config = dict(
    experts_per_token=3,
    activation='swiglu',
    normalize_top_k=False,
    balance_loss=0.0188,
    router_noise=0.05,
    router_logit_norm=1.0,
    norm='rmsnorm',
    norm_eps=1e-05,
    optimizer='adamw',
    beta1=0.9,
    batch_tokens=65536,
    train_tokens=371600000,
)
Below are experts of layer 4 (counted from 0) of a mixture-of-experts language model. Rows are named down (a neuron's output weights, with its number) and show model dimensions 0-191. Each number is 500 + 40 x the weight over its row's rms, rounded and kept within 0 to 999. Numbers have three digits each.
Before each expert's rows: a language model's description of what the expert responds to. This comes from a sample of Wikipedia text that the model never trained on.

# expert 10
Description: Line breaks right after a sentence-ending period before new paragraphs or list items, plus mid-word pieces like refer, ov, ri.
down0:466508509461491516469507507521497449637515533491515564458518477524490448507520453466570483581523537469533524434474454555519501523486587465536473546412460503560515526483536489516456505464486459466449527510474474459507517482476471461467449454476471446514542505526485522531459446494445542574533415487496504453431515555523531511503527505525469542527471458483486449469534552472454521584496580537481498458513514494515492550378513453514464523499499465441437457539472519546442497541546420518469507478529462491490550450485550519497549516516491530555434435441509491495467413517534576400
down1:496559475546474396442465522479499489538475503622465544465520546449476544471434521460512533523444510582513478499450525559469390521486507506482469505566461479552554553470531444461486410438543559440518592476542533436497502486441489468540528456536493504509513529444504490503585471520512498532499530521402454510539467507515426545531546510507485511445483525519518445486540521502492518548494476468368509582516523510520519530466555446456477501466539482519498562467535499470451496483494499497481545488585411499561479465531477482512522513482497482493532463491478584547498491522495515485
down2:506467487533467493525508500453443498487432487476516490474540424494521397547459469418508485499528524499406552494513472557524438450474505533491445557542470487387484472512453501530537524534550625511527498481500463509516524551523482525451543533438478513468495456552481496458516426503534503507492507521445442503514449456501455449527483510506437528483471557557418559518535531559485506504450503538551519568512463492478468450543420466506454523491494500575476558564521542557458513497481496478500523516464415508588491527535473469489522465468541429517546540557544455490448471422539526566
down3:534569456434486553517500528490477437533421464479482503523445505428568451480489509456447460492506547516467513460500478539483419501582493485491482525487495626572511513448552459454525529518558571583509543558538491433508520515476509554545523487465467468464500519497494466475530498425554538560529494500531516533493584500586397529521493601535485461511516499527463526484523467511479492532521501449521461532476472503508511492568482480423577524522493465515503549556491451471517527468492434501485489541559460428516527441473457463513487458414493580484548538464566483467522546504503464477
down4:461447522561570523480465483480525531406578506506542501464488492549470541467525484565488555559500503493526473480460510347445530485460458507547550541491450508468468525487457505563491457449538492507441474480447492539514488460497465443466487488443561427586543500492472534497437508565454472437530438501528571479519453540447539458495485514568651512471459461451520425498527523420507479523474460527491546430528548487518481489467493508493497523473528482457484513538492494538501472402441523484509478523470515497497526494517541450525444512522469524463455466517505549551520523505438538458
down5:480491502447505511441504535522483506555580511547495563594513569474554451502512470485500416478568482516485543492517546462525478515561556489536529494465560427442545498447461531544514485457487450509576537515528479482536516451427514531463447520430476490473504484566555553493446505526460484544474491530535525570490529471510579469584417459486447495499508502510601536454529480455480497534445479525518531499540533512495465413434485499571532509607507514441450443492439439443467510500551517446481469557507590462493515539487521494524494546522515465478486487484448515565459501556502470492
down6:513448482483449502503549526470522508423529480527561517517499525519473438436512463466507538483512458601495434451485582465479500493486493513487495477494430465468523461539407542518515493558549571536494481435350566475507438495470536497541447472488529414499450484462581519484506521488452483553462517442459457485475604467526437517501494493434513490478544524546495529499536455539557520570454476468484548502596547457467538500472527483515470489436467498522439467467524466458526516514480519462468484465471444496503468483563518495484525520528586513481533479481539442415457498492501533573
down7:481526545502496493483514531470512574512555520457424527505441527531515509544522547505453489510469479467507502478458452503546516569517475577547483520533491565473481501460534515497526503529549494546441535598509423572473418504478493448512528486516508588506466448532507535532530523549530514514497509419497510543539464569446533576483506500521615470467522485523611446543478443504515522544544471536460588464467434533482486555538502476497472490514477526534505438521490577506478528468463469523433463457539511521450530568479559441510436480535510511513512519465482460447421466534506571398

# expert 43
Description: Line breaks right after == Background == style headings, table pipes and signs in election and sports results, and slashes in dates.
down1:444512491458513451465508488544486525517502543507494483466524473516520500466471436503486467578509449507442461466454464434527475539452544519553465583536444562508508576523500595493501457461503509551498492545498482518488456552450520556496485444541535541554513463513522616521538492431573543557488450494424451460487484479480471540498479499537437502497549499498394404543535520544471483556488528550472543499599460517544545519535498463462548523516502542549423503479489556514455473486485496567552515495490482489514448505514502525563439522597499462513524444411480479436529498559510531524
down2:512484601479496529506517487491573570478492544558470477486476521498478531525481449504556580475543511508452499501413519418493502530481542495568477460448495492450442547556482572498479498498532474577549560497483532513472537532503530522476460487515445539529550434470550481456506472481494461527577519429406462522500566505473581527435520543442467467474531502544446498581469532505475521533521476485525454446518439398508476457471509505441533528390508473566434475493513547529484476559472512545472450470432529557533540554521538545508540443570520505511483491472516551466544495531530513497
down3:482489496502548439499487485471446474527487428521513534524508502523442492490551447486468488518449472491465500517528440565487512482438511506505450420519523544462525524526545509541443488509510472483514548525483514498520470456512359428447546514499519489545528520519544474515598463482507505466488457564512553496548506497465459520540507446393539391489578515495451537546547527527452538461490559527407471586492396499481515484470563472447634504456490550540506511501467559503421502497501525448457536464569458437538486526484500495485446496518471526525541435510506510469519485544505495499
down4:478491422521533508445461568502499540465531515436537431436490507490527470461465525486428431540473444554507576481521470530483545518522531551546524511512531559433497506468455510499477546486440495551511539398512447483538501479502532475530493491574534537488526430524557486437590569454516534526597506572513458489471466477487524508448532450502456508486502516479503523483466469481519508495526483546575559401526534551546354560506452475518546491516531452412453463462503483506531503530467480484461544484504568436527517462496539555566526487525495506495520493474493504407491474484494528531
down5:512506453521472490467521489429467459463481481484483509518475551520530584474448471472506494539528555548544509478546597468462518487488417510484574501537542523490522525557418497496492534478480470526486498511499584514480497526469511499407490566601445569543490500513486444469514472492494532549486513513503533520535396503441547540473403484550446568521457522519430515542493431494566494523495457598478526464563521449472508544420466546555504470509514529609473512557546504529548439529519470513558540533409511493539493507555492558493508524513561530473569514516510473504469539477531528511
down6:565533473495476527506529417467478507425469482557533492509466460437548507534482496411488437561487506496511560470496492579543471469454450521490488521466481572594517533406473510572617451491471520493538502536522467497477481511477469502474489544510493553526459582550544528421518517504489536529504497462563483523441459613472478480528513450493475469437532410494512477461467497512494497459449546476474526507427453488464462478476569561493458468548548489507534608501512538461503553497500499504476538544523509536476485512491479498596549542508539482511500503417558557515420524497541498505
down7:471494465500494510474499440509473493461471553520451503454535575492628498477573485504520460517469469451452532435454476456496389483458492524502526525455493512470416515521427543450496485490489566499429455486519520461557511453455492565564464476557485524491499542459445484438539480470511506533460493509522463509480521526589509504504481511558510556450493442542489516475499418457506496482530469446540530420457549538504484484530450551482443507510559440530509529516500503477490466591504431581487436501514514510458503453510500635483479488497562473567555496512488581508547516494423510521
down8:493460471581505511531572464523441494513443430497547486478466497543490555572445451567510512475493475468533426492457496505515545463567506512442481516534475473492518488445507412533471561446516547480506470507470499499481554508490482479446520477464476573532527455511560453546538527438481497445522565491488473560533524520556580505580478464510462481551483551474527401524458480476451487457506500473460500511635400515456519487552530471465432517488505541504514529473480522492526519546501502433475506582432412483561465476550486509444479491453459533484518484493531536449442477497588486535

# expert 37
Description: Event names and entries in athletics and sports result tables, such as relay, doubles, ranks and name fragments.
down0:539489481536512446527511495428504478502521468566456514454503516514465504477525504503536499448475521516492456483522418549470513487463576516523426539490433488536562554511484549512501507481488472478518466495480556446571500550509427509492495574427492495441517470518506484505493433459559457548544412560538489517507445465512544442509505438556586490517536487445398523568474466500521470425467459545579557543496495522558484563493482505454494451465478529526517511496504453535521450440440533481529490522517523567523533460504473546437503570575553519522522501449467590511492478443526545612
down1:400493553495526468486523431494463541507552455545545570454468428498488478459495573501527542555499482490612458436465438541487481535531494446495529517524492457532462552491541452522472519508434508533531532495520465553551488499507528549477505454539501555451539543481527517522612523534480505502507459491518548491531536564472516459482479482498430542557471482550495504536488536505524543467423526496514435459500516462526468579481433460516555496559592547453532475552519486580527483541470539408522529522490473440543556422416468509407545504529512548481477506511497548505515459489503545468
down2:460480507562560489541450505472579511504540517417576510501480521443511560447508465518556478464498535502485430481528450520532476491477497466471434412556509532414548465517501489543477482483464526461489503495420533536526455485488484505514469493519521419457549548513378539511453438542541513465511467549541520443552521484562515541592477511541553492474467507482447520490542489535555557499518520503549474523456481497462499465514461488462420468434449542471465463539506507565491456457499556492529515561487469562446525545496400600478497465473433559539459520497529525458503536543520459530
down3:550491510494537458516465488557577487548485470446506459540460500525524515501434489440496609565413479484459479471464508498495552506504448552498542575489524459472528525578552452487413516515565519539458475547528427476469463513542462512450495422451467552489495463507482539490498489508532486497462486519514485526557471533467478486399468442550535556510564418443483529392479478478468531550485478509500444481495495489424439478503441450530472557472519508535570522590505470526487433537519573479464458572510530513536548521509489544503456528461469478438587497510536469521470498514462505513
down4:515413558509483436469537516448487459483388516591475576474563523463494518475472520480483506467475458439495498467468550479522499467553568545523514518539479464459512501399500537501522496527570481478455553567524440476527525460568505535536538429559444562519507544483519449605428429486453495543525568570526525533485519511516552558501502449526497536481512485439518486407547547505526476451491519533488485489497525540475524536459485490537399450503571465488547540486508489484527470509497447484460555486481494429466452443480446469496472501516493583515523511568447515555509490520516473510
down5:514480428422534468485487518509521434487479531603455585521464521532517506488554508454500511501537506544417494513452442464529498499502511501484446473501455476487427495479543457537503518456474494456554502514470450531536505529512482491543550540471529503544550446580517436508450465491558406536458601494465476491494418448436512477507409457569485477493513503541512477465549485491415486553482588510511478473515546508487474519521508470442515498549486505525529569511521451485484600515496472562473519484536551532540527495554536443446528496415506538445490544405534464487463427478460503559
down6:544517525556458530539469432503445422499490521484490547537506486467487537544476444515486460560514480479573511496533423533465565501580545542535525401469485532498552511540493517516489436522515495547515521572494517482480508434463514563517560501582520531525474538487522497491522530553447510490474449506450490544450472567462538548497463457493494565497535495446493540448461449492552436464409454471470455494473504491508535480506565461515505475566587506475511492530470505468531494556491416521531490472531563509425475413520474434493453526515538456485440413413443515502515411555534512479
down7:539531557493460560505522475506476516491546420500473453472482509502433579520465434548506434499466465472497521488493562526497461520477490480482507512511449504500502495549489531428501424533553455490565565492485550491450426536458460522509529483502486460465391567518532533507509541480424555471522470489499542416479494479556540500463524552465494548451496443454480535500418515523582503520513437479476562598513480553441534458537540494559508508432577470465457516565512513488506460492499484496544460473466449472441467567528468518470480472530556462504542473537505520575620517538573477505

# expert 22
Description: Country and place names like India, China, States, Iran, Township in location text, plus command and lands.
down2:522546466555503489443465525423529518426551502487541506428514501499434477565540516486458483556474468459554467512478487455499401525499492510525593470473542507511455495560467473457528521397440463548519512465458573493519525445466495417504546506576492541476549525510458496532517529499485453460563495519537535537495532511531565450477440451488489489601451439506548519465492478472499497504421514492473486453452494614490546470535524486576497478511476536392472510518521498474501522487546536481518478497504457450512433588489470472473513514481435524469508536507468504481420510523494608475
down3:559494532439483467496474579528537483442499514457474467502524489492562466555505525560489510522528522434444530517473503492551503531511504502443471508476513583515508463474521496459459461634506532484559484524469481431533475508491441481500512468462564487461453544484630468535586536483521503575491455493505492509550502520466497472428455545533534461539436493526474422506508516525466443534467537577518460564459470431460417444568491480570481601456468460504490550470518516470513537533504574496469461516465471513497538515540540437551484591499529476528488474461471511508549486421496488513
down4:499489512473470529499538517504507535293463421545454445500491528502594482483475545406456469485502519538485509527545523422519484474534514488472558489516555469494490548481517499491502497504525551574490500465540519493501553447514502499563446545521556502552569478525517540437567503462484569538472506513509468590450534535494461486513462501505518461434380472471493489559522503474431523498479440448439535478467489524530470583467526475530549457554495474500515560493418556497562557520466516460492553453505478507460476485529549499485548490522490539514491535532512491502486429530499517459
down5:409494544498488486428577565475550468541550552489521510490465456459506491461427481479403465500531489471495525500481502444569521468509436506485522545546467465454467425513575537533441443468499528453446561549507552538549493497507502471470572518559476536556500457514422493507481490503557523525527449532461514512461440507494413511484498556573483478454499514502539457543455459499549487586513519443540531526490474506479482426558515494503537479462485453521542482491565544508510569437578515568446515543430500572506499490495532424513450528492520510452450466472523555494542526559449529450
down6:509496545566469400517545526449518484617514526496480448447475523494386528435429494459474528426529486584482481501472555448469487468525492473548539523476509498556479551493525456492491490526509553459465442501444449513456565499499531505532552524497488513530500471527518471536490511534484479550468503505549478501587578543543514489487494529513422569461498524491417486526437447464509425489476518516502516546490526442463513469455454520489458532430483500538490468504583488429528423435484606485441486560498565516526491520516513545471489477439480518519526510490518520510529481406528412530
down7:610524510521546480464559546471513491441443539579515486464469553418503451575474465488456520460556473467520540541537463487492484479508533468417526473581587492483530530503546499504500502498480492569517489444427465496527501460482548428450464451528497479457537482429490470408586425493463519539482467470528481564502493474464530492491525463563449456463457474473467483522552492538525479431506470517441585480472553498516514449499496432526492458552475518580464487561507449470499554538469526522512493492514503502472443596566515456512442477483475548472478532500586532484466477518474557473
down8:532518526527560473518472519529394483559489472464538578472546511501504503527487430525537613529477516462492500499481525492467453534507509549547461390515573476565505520463514549573456529463467533472518437472563504547420447510502542438473487560468526524500485509509475519515468516473523464507568514506441501457511478525457563527518437501467439489457532490482515504503440528530462387488512480483535485503502518515460526414455529513587469565476512471568474436514477450544500489453578476501479525487501502513523483539436538372542488513487508401522514486523523477469532449469429544515
down9:515422459531506543542503451468533422466430472477507517536513474487451549521558469528545502571499479517500537520487478549532490558515506470452538496466438499474493471524607482449450496474531426508617490478535426517567524555508511461488484442522530470486575548469452496472482432484524503492477446547457509527487497512516491532525477398440487479515521582458496450557510492466506531468537517561532500468536462526474448469449432570519460494496484483462496382511547469504484437455477463499541472580411513519514552549474521529516483476451465391505495547493449505541534451545492499535

# expert 44
Description: Prepositions such as in and of after nouns, and nouns such as period, episode, portrait in film and biography prose.
down4:538406453515507526504479468510504520420514547537524476450518552508541489473474505478463483462500489512519560528429558488504519494576484471517473551513503518502420521525536510475464478431547495557481546437488520528583533512490496465513453456501459546554504499561456545457566506427455406523458527503470534503483464518507540562493477491425405516546428474514490525492508429519464546475553471520488489492539499526554479588484406433517420570443432493554435533528491577515523480527502478494441437455510464507487499575515510478515500457509517480533458455522484519460449430419435461469
down5:489610568459493530580476491466487474566527488566457575483549549468472487503502466522481498485550439439538454492493495529522509526421500543474528520475464536519541559525430541508544506540468413482530479517465498517469465591519468494493497534442445530515411514534478548531456556532519507544490523453508450588491481479487485475482558481532524479451515409502524523562481505506546576543473452541511555458464512558599499569528533500463513505450452497447505508523519443528414525418501525441548474529469451591525437517511476532535497518532470508474512524539550487532519521566564503482
down6:482448504461489479532490463519457504561464512493526502433461511470508484471467491479554441442442480510509503496492440422447472480523543394490522533476571506483530483516488533509532471563521517476496537538453478528492449488425554560424446497535494531502441520532471540492540447616483511485513444525507493508595476576532564441459510485475476532490440482509489465489456482561523519472468517450492561541505514529544446513528479550504533539558441515486467485459532411489419490498595609448465411509528534575467507524499502501471474457547473477564514470543442461482525493593511506535
down7:521489516416471496487555496472511478458507495527472495429573520577448490504494556513499500469489429514533496487528524411522516533488515504464482500486549480474528551479494518465476499539535431452462528490417440465511456516491531405450462542459520528526487428481468517562537532520381475531476545496518477507410478473572446499502599583485534496463451494460458563609490539443450510537519529463537457481480549512527485534502518548446571474525425473478511554474489478548493539568548549481549492522533439454491449534475531520502554463572514508481492504554466478562489522576545474510
down8:423478459477530513467535632426501462538507461591486477519495526497467473501492481486488534533473618528533479501493492499487545591473429457549522508487550521440474502505580563491585560534520527478540495553550551508514491470583482529461551499396513446504461526544501501529500549513454534526447576467474495514440553518478497466569523492475543516509566494491559499514555535501485458466533539435473526506485423421531494578522502474454461549434544536528533520493481566462489529504470506489464534496479478508473485512511456510477527521475553591450452559444574505480497535493478502514
down9:530534531523488547599482452564537546463474509582455527527460488484496529507506502451547493531513517502454503529513478421471529491483552521541557475448480458512505519514474492576522561595487454467522479471543423527501515497476494450555506490516529425465538542523449428461448492481509509530535510514461523547491527499489496457589518402423469479483529578439454540590511487536465563469507535488479408552527514439463469596525507437451545518460536457485545489524497460516552568562476525505481493479544496538504427494530538493483504535518526377478504464527554496496498457440496513448
down10:496476509477483468574471451475515552481563483535532543498530517449463508473479477538523544493480520521528478494538467507487384450548463513495546522467519487490513417461466440542479484453506465533598472440506468483523498491516463499438496580465556508547436547591515499402530495593471532440465523515490491482495503469492452462497531555463586479419477581441510465500528501554467498534445472487446542475496497451536456473485486471498538416486475477445542492554506489456447484506475521494518470561547434511514501493359460585512526491471470524463526551470530475460558476518555478554
down11:508468491507488565466491444472505474444541522520554465500568510557487532463490519554498573502435419544499468531557461480499531529546481482514530571496574509467499554469452493518494506445479540466559506437580411473445482567573496551483503550517521525505511492502459475482560504454529550545505603481490501511525394517522462441525529486512561505510478443434478526465459502496482573532469522563502519424445500478577523494552518566490497484532589537506512480490465441534470456465455546500478503442531506430496445402469537524526499543445533572550545550500574473484488526490527505484

# expert 18
Description: Closing = of article titles, table pipes, periods, and function words like are, is, for, plus the noun information.
down2:508501534463485524485497562547462527599448510483554515420430508536544579505519537474500492517526445443512428518435482525562450480527531492470577401550492501486527490535489542456475448435472509553515490478472503517466487532507497492427470473492501473488493432445535558531514486481510516511444563512504536448399480499464552496434518491509472501583539547523501483463499425450465422467450461446567542413452534458473520499424514483474470483513495490501472474471528512417560573522583484526479467467519454457534501497526521509524463453558526487522482491506434589456508568522491457453
down3:513442500543481540431480543434477493556566566492507526498459502500529477497494540492437506516509529522437473481484474549522470540487448566503492572514474464470417549493494519577530558507500553561512475499479443528500471481479565467539563485546436573464508522466381588518514529608562496457473456483437485476478527561458435424421450560520523545601523472542500513453528487536541491448534458554531496531513500487486505459506430417503518491528497478487514437560498511442524460465525553512551475545468556479515520546514488500502511481472522442441466506561509526548453511538518480485
down4:525548477468498465539482464554547499565466464483514513544577467531545462565531503496441538496493567573582445572591512492549475471512526528490529488539514498482496428478434429468558496498453400514459531458575535481501476469499466485505467507548470507622516502508477537527461517474472503542541524521493579530487461566504450458478544412451518535534479507495525529469547505467458454517525511465445504504467511504510463481465483464541505506552454489425546467484535487517454513482458531544579514425486453464475542494456478440409478500547560527499446521551506500535474547611497544463
down5:517482507447498541579533494525489476437503444500507537506556490498483413455523548544513473511474560510506477554544455497466471538458457481434467577471563493501490485480489419417578485573492419463500496454441474445495471554473488519471429409457532565567514471508481518488519476507408513507482499533500524517536560556519497495544524451540492526450431537462509456547568537454505521518495572498519443446527540541514494519425451532552520505581559515458495599448480536525489491476406458522522513486518532468533535497544474503484449523481533519465483461570438506573466473499489458542
down6:508547475527489382518459564545503475513546489462534471541512449441530547440423458503520556455548509544504528522483488528516460466482519554488489578505442509538517500485530490491545455517536493478502527462406409443448435589595546503646534457500551480474514560474453517517482527532468505560469519487477535487494481460478576481499474512495548505499470540506485509586576480556483541561482468461467491462454523479466549504445538460460555482483497541533536492417468482578493485538456508463504478471469528563525527492470555498570480475464554467518517495449504495498466520488535575532
down7:491511508449480498541487537439496498462550505490538465490516471547519539545495498431429473483492474559530461483440567477454471422482511476515572524463499420470580468550439518446556480490490525542544429488513549516520547498499516465514506537454487491486431491447480501520465477453519538507471512487518562599541469516513571499492496490501542595437574489457536502483520506512503473537560501549515533471477437462514438560581521427447531546516505511447571495477505516481455513524499485498493484470601471497446512548430504464448465479400542553440536544530505459536524468431499383517
down8:533460497462525502541513512503454480441485479623500500469529609508504518502480504495459525488477470584501516538523490457490553494502510511509452477470507558469496449487532574538461564489446486558500457515534477530535487506470479446477460542528459580464446492551469405527488452475521543464563476564470463521440427523538480507495480410493493358515538479518517539534551461507430430483572519544488600467465502525560432471498480415456563488493502522501519482487511438478521552507488503514482585438547490476525546542470442553500528507469493530498518484543494472481521399492524493502
down9:479451509464533475480466515561423530564522483501553500425560503476508497484534426484559460503494584496487532536524507443452528484499496425392504536546526535477431496486505436484464503566502485512546450462438513520522402531580569497528460471435541461521535508547517514533467478502494461479465442533563487546464449467543519566482496491514443600444598546483456448498499441505491580538527449533473516513496556497479545596546486586489480539508535489452521542493583412461493470461492539490487590505502524506500537516496498507521510506528440471457476507515508519526518488510525469541

# expert 16
Description: Opening pieces of words such as Un, trans, dis, dro, Olymp, plus cells and punctuation in sports standings tables.
down1:481494511486455450471518475475514506525502492511596491505540543546513511461428523428540410474482554493500435508477528498483486482533563530468478545511516465499501403529497496429488469507563578524521445489510528477545462526543424505493530546497483519579453463422486505424588533489595475532455530554499449483570531486459524450516505484483574423450476478485466565459516481553509489461483541522560477550523464496589472525479486483468535481515489557491490486484546470594538529577492499476554527576549495493513532471557536424530498437488571478592480489463508488525504456563519515457
down2:515516490497478515525485492465456506440554542580500511534482549501510481517463515468577532491508513518544491563467538505500491529492478481479420518449473473532522521549545468534484540517505509458454520487437522477534531519500507467538536498484497479524481453489521532485515538446509487565453480509521455558593571443508516506425512520505474524511468436525426543456517579589481563404453498512476493471561566435535577466502486408473448508483484492462461503555528484456551474555522483443552549529472473525542479483596558528517604534409577568460520572483532474408486503525487549514
down3:488436563503479443490521516559540488492428516471508552575544529559516524480495503562479514494499500442385433501493541480473495467442520444538511540549551405472494519504557534519485442517490522476494479584562406495429532436495589496517535479497481500499544413530503490536421511542540509524503578528473500449403501469515535533484483512422490562533525477534501642514484490458514480523494542492521547606460520508509507485488492450433489439494461485491586510512459544458520483482527503464502496534461539498479532463458503506485461527559487497572516470475502493478507544480455439474
down4:468507521482504495527506492498558582523554565552508467504450498526536456536491498482554484450552482411482508476470459523607545506469497492513505483427566469444505455465474571483486558512501528477526586489508497501536550515519462498511486598543515486469472453492487570469564464499429486552563515491542548512511553503489518504487461489488529577566489455519561475478542520444583472481542523500517532573428448541531505492570465412543487496552545541490548514510538470410518484549536542532415556491504537487459490493495399461520431528528475505557500518601529506503553498518496548486
down5:490522503509456433477513440472589492467438503425533462504504493565557557473422491525499508535510516484470519536491496463470426508569550518435495568475500451505438504459593538411523434502486469522487468501471463509515501507449417536506470490472530517461500511521534500523529471609596560505519503480471500491519516480504514540489507496433483509500377537505619507406509519482518398496589535447453444532550474497470510531451583540512497516458524501531499436473497512477467431532555542496540502477536532476559523505425536516478484501493508542521509458462533512485538500500435488523
down6:487536486490490465606505489517503493426538508435484523553485490475477505555590488442492519453450513471560517520469486445458466533558473506592506429493451531514488429510527476520485588473542506509517550541457526509513516518538519542543553530492562473503551438589460448590533481484459506465430524530508514527497606550509495566444525518587452587488496501500510461463511453515422532503533533528504448521465465468461469515534521483531481497437444444545510487537512492463460508447471488524460517541495443500594502561570473518554534567507523506465468496452544534479531512523589477548
down7:602469486545518505534489535489523446430432440426482522493515525465493574429564537504527521490456480475476520519575456459554499515464482519478500497483463445508553491508486566497478480516452473503556479563468462499495477477515529491495480509504532443503429506538488539543491545425551501524507471561463473477558445480478531507423484568463477518543472524491476513487473513526481448574529513579587492495468492573447450458459462593429486489494466413480494475452508444578498493451396474502502457501457538479438508536452578540497433489522468499554427452519500476502456529558504576523
down8:533523513439493389475506490513525525465433455569553495493486468510479532478449518462544488485498519394492501461467479495444509548454494517467482506431470451477568505456499511545459540528523516653478520524457479499500504582468456512404468502510521491570534480489502449476470469451488406520553427523496496565391523511452495474498510494398518426445509483477540448507511533509542493452571523497512496505484492519483519477438532514534462483500490508431472489502557485535481468521475457509551520493541472506504540364511458540488492489515508441476484403495503475483518557455461521448

# expert 14
Description: Table cells, pipes and commas in data tables, units and measures (km, UTC, ±), and words like described, composition, spectators.
down0:514479574459473563515579508483490546485501596537421449587514472504492492492489545420479521519540461475480517483498499551470523570528522506558497481421490524379538457541554499494497562500498467450541505562465580483532521501454513500520484499525492525476452421572462561448456477560521528467502438501501487509577464537462483509454445453433526502429487472492470523551474534567464460531487522559500499463524523475506462460538475462443464502492525510480479504528483531479544387492445545458482472495483482467469478490531478516490509509492534473537493675522471499534464517502510537571
down1:489505501520529565527537505538535471561584519435575476524555562529576485510498498521530413480544516575502519436578561461454500539515543486463485511465573537491450559551471525566572600549445537502493483560457516540534592480450533514540448498509546450483501476480454480519457490520510447586521480490483499474529459412471528512466529460531474565521480456491453522567500457498493504534462535526492462479498545527457504512493432459448502517451496497470435518520492492501470512558512529483481520472486414457453472486552563559605436516506484426506575465509484472506528472480487546507
down2:453456549474503548504511452491537437589586551552450489532489490428508512518501515407524524432526481462542439477463466529480456496556498494496578545516414510545492545544465465496509469463505468510515486494494503460560517485577459519487592517483518474485578572477516530504515559508452517481494523459516478483513493562498461524545428517528485562516540483472507487515521453525499443514507480580490500523561556431448523541555474446500425517502451555418471507472513462477521434444533483500504393434502465532472554496557487525511543463495556539546441435567498551483532476535472471577
down3:469503541544549490480501492507503461521535499454468488502526472470486520451462514479533476501510486513441393547491505507533496437457549461632548547485518518506567472457455534478538511495432435459546485567457508472556508504570501548506536603514565431433436568502467483499552474484482523521469419519545435507473461520473469498470494547488450478544500578532516510508514526466561472565455457560487419529470521478507561594458485563494498416501538446459507573558543506508406488489501517525514516492505497470514542511559534477495536483537517443522449515512499513553527541402509470519
down4:520652534511422474483462562571518492444492505458502535486477509506507462477487550473496493544518455467399508524517489572522605502436498496521502462499484436475537467474484511531455531493558529515526466494498493397516494438430448478507504493509503488533490513473569451457559515468520575440482495503476489498545416553522494502539497504477567495483451491465534508549451467584496484442536542450461550405508485530508498539493530527496582433555547434443473460500562483505433458507463491537590474507489499520489535535441474476443483446507459552504504471504546483469546481478459502563
down5:473531561529480549459512502522543458463517527460444543485494457498473555535460471537470458534476517541537497520478540423498558448487485524479550505466511501428445496538499512519570458562534526485490490537446448527440538527454508524457528363487551466503606507475500488465421466593509496413490531517499498490505505517513534522502498399557491474453516524494555407473580502460497541504457454460458476540528460503485509492471605477472474537487486517496437548511492529472555456467480560516544459564501408566458483492512510412488517485502519470473491560504454516577542503468432526502
down6:507552496508439523556473492454487466510526478501533505540532427502526510512461562485517531540488536454515566519539481510531520443579446481448469467523490467517459498564478474447522439460488539586475507461495536548538482560461468575516498596465489484486578508515441550508563516426438508441477418485502517502535498546552546480503495528501500549495423460548494467455475549588511528458451478500488474427434435504489505558405459516462491482433498501457530498515413544499492485535482489464507496460512547573520575492484472436477550470511522478536534557482492548476512430515545382532
down7:541460479534513458455477472507514526475562533510438492467523501478480506554566537524460522466493515528399453490481472538484528484400580478479534553519532400511589519475486507449518519557581433496486508541457439528464485536464467541467540497498483439545463460560473407492531543520412473484485568508514489444542521501491419471464520542446592479516447525503492504521477497528558603514498493504521503481465495481532554454504499502464531572525535449525564597573488519561427498515478490504568503508538506547503514487458543534476510559448480501494490519488463465534566558491467563461